Below are experts of layer 2 (counted from 0) of a mixture-of-experts language model. Rows are named router (the router's row for the expert), gate (a neuron's input weights, with its number), up (a neuron's input weights, with its number) and show model dimensions 0-63. Each number is 128 + 24 x the weight over its row's rms, rounded and kept within 0 to 255.
Before each expert's rows: "gets" lists some tokens that make up at least twice as much of what it gets as of all text. This comes from a sample of Wikipedia text that the model never trained on. Tokens count by the router's weight.

# expert 6
gets: " of", " by", " from", "ul", "ess", "19"
router [ 95 164 117 115 124 123 110 113 133 145 104 126 132 132 133 109 126  96 150 171 146 115 146 157 120 155 153 113 162 129  96 165 101  96 109  87 134 118 114 145 118 119 140 142 110 162 162 129 110 116 124  96  98 120 123 129  60 135 131  89 149 127 166 136]
gate0 [159 158 131 165  99 125  92  94 112 112 126 102 112 142 171  70 138 142 113 172 139 109 131 103 113  90 140 164 125 129 126 146 133 124 159 100 103  96 136 102 116 143  73 144 113  95 107 171 130 125 121 118 102 129 170 141 107  96  90 135 146 110  78 162]
up0 [128 130 165 130 129 124 108 165  85 116 175 143 145  98  75 139 128 119 163 115  86 145 141 153 113 136 162 126 141 125 132 136 104 153 182 154 153  98  76 141 146 166 169  98 144 117 144 118 112 142 104 127 133 163 116 118 175 128 151 137 106 128 150 129]
gate1 [122 122 196 107 139 107 145 140 126 105 118 133 124 150 140 106  98 140 151 144  89 137  92 109 171 156 120 123 148 117 131  93  93 145 109 163 107 127 101 193 147  82 160 184 148 117 107 141 162  97 122 118 150 135 101 142 109 177 136  82 153 111 124 123]
up1 [117 116 127  96 127  80 134 103 120 110 105 128 146 114 117 126 170 140  94 106 167 125  79 133 118 137 114 168 127 151 147 189 148 130 113  81 135  95 133 116 107 118 140 133 132 152 125 117 167 116 161 171 115  90 123 155  92 120 133 115 150 117 135 148]
gate2 [122 128 126 104 101 144 168 167 160 161 102 164 102 124 105 123 163 157 121 165 128 112 153  75 163 111 133 147 144 123 122 100 155 123 146 128 115  81 161 101 164 106 153  86  84 121 116 167 128 146 125  94 158 143 132 114 117 133 101 122 121 123 128 167]
up2 [ 71 132 109  92 109 114 169 153 152  80 113  87 139 105 146 159  70 117 106  94 130  96 138  81 152 107  85 165  99 102 185  96 151 135 161 127  90 100 119 127 177 108 122 110 164 122 127 133 129 216 115 152 123 101 160 130  99  85 134 114 170 168 168 130]

# expert 13
gets: " |", ",", " and", "|", " |\n", "\n"
router [167 106 143  81 131 116 143 102 180 161  94 138 100 148 112 119  91 150 128 139 136 136 149 146 147 103 112 107 107 191  74 112 132 137 113 136 111  87 101 186 116  96 149 147 117 147  82 146 102 148 112  79 111 121 185 160 129 131 144  98 177 120 111 134]
gate0 [153  89 150 104 132 131 116 141  83 109  89 141 101 124 107 125 149 165 150  92 135 121 117 129 162 100  99 119 135 115 144 139 127 163 154 116 142 142 181 129 105 102 129 124 141 138 168 150  91 106 130  92  64 136 126 121 144 133 119 102 112 168  93 128]
up0 [118  95 129 126 101 101 145 168 124  85  58 133 147 137 131  79 100 127 145 121 180 123 135  61 128 148 128 183 152 149 123  99 116 144 149 101 121 133 159 125 116 152 133 115 114 151 132 145 108 103 147  94 101 119 111 123 146 144 157 142 155 172 106 144]
gate1 [162 142 107 156 124 102 120 164  97  60 166 113 134 165 126 123  83 171 189 121 143 126 149 109 120 146 119 119 102 135 128 129 144 158 146  82 127 127 133 141 127  93 151 132 105 105 124  86 147 120 117 152 119 132 116 115  88  89 102 102 129 169 133  98]
up1 [142 139 125 121  78 173 101 144 130 116 165  98 120  79  99 123 166 139 101 124 152 104 124 106 151 104 105 121 104 163 181 154 134 167 103  93 135 127 126 131  98 159 110 149 136 119 104  78 110 162 148 125 135 134 133 144 120 110 137 148 131 100 148 118]
gate2 [155  99 185 112 102 112  88 109 183 110 150 122  64 134 173  96 120 130 134 151 113 156 121 124 128 148 156 195 126  91 121  79 133 119 100  94 130 111 146 165  92 157 134 120 131 104 148 128 132 131  99 166 101 111  98 107 133 158 116 142 115 142  85 137]
up2 [116 135  80 143 176 143 134 147  98 167 128 127 129 100  81 163 135 117 115 132 166 125 153 116 115 130  98 114 107 162 131 153 133 143 149 152 138 162 153 111 176 128 144 115 121 138  91 121 134 116 121 101 129 169 155 152 151 101 113 128 125 103 170 101]

# expert 10
gets: "al", " he", " I", " He", "um", "ter"
router [136 113 127 134 126  94 132 121 108 142 126 121  91 117 140 123 110  69 117 169 100 108 110  86 142 141 133 160 115  86 138 124 174 184 109 169 131 127 129 157  92 168 106 135 150 145 141  90  84 114 114 118 123 165 127 132 157 121 141 102 136 120 107 136]
gate0 [ 89 119 148 104 136 112 152 141 156 119 134 154 148 106 133  79 136 123 135  97  68 118 150 122 162 111 144  84 167 110 151 147 123  99 129 143 122 121 180 140  87 160 142  93 162 134 158 120  91 121 118 143 112 168 143 142 109 120 101 112 128 158 105 126]
up0 [115 113 152 100 117  80 120 158 168  86 112 149 153 138 154 122 111 142 160 116 100  93 150 102 162 139 144  95 142 143 153 133 118 158 138 177 130 140 163 197 118 126 127 122 163 159 129 119 120 102 127 117  96 164 147 136 122 149 116  88  86 141  99 127]
gate1 [138 160 146 120 142 147 158 142  93 108 135 129 129 157 118 116 160  97 142 149 154 105 147 160 172  97  84 111 174 171 138 148 115 127 105 137 136  99 128 144 142 117 186 127 100  88 167 134 132  65 183 113 122  97 111 149 137 106 102 156 113 102 101 159]
up1 [154 118 101 115  81 145 158 111 120 142 109 148 128 130 145 116 144 116 112 127 141 139 123 114 138 114 159  95 129 144 138 142 137 128 143 146 122 110 100 140 131 112 110 145 158 161 130 106 115 146 128  95 133 123 135 150 112 100 124  81 125 121 169 108]
gate2 [157 134 127 105 165 135 130 159  94 153 110 130 149 191 147 139 122 112 108 121 141 122 104 133 147 124 106 176 146 132 129 108 150 138 107 168 132 148 134 109 122  79 137 137 127 127 135 139 146 109 131 156 125  99 152 158 120 112  77 141 116 159 149 133]
up2 [ 85 113 138 121 122 121 129 133 114 135 133  96 148 112 154 116  90 123 141 107 165 126 107 114 138 111  92 130  86 153 106 131 118 123 115 170  83 126 141 131 168  84 150 161 168 113 109 110 195 123 170 137 113 107 145 155 103 128  89 109 146 118 139 104]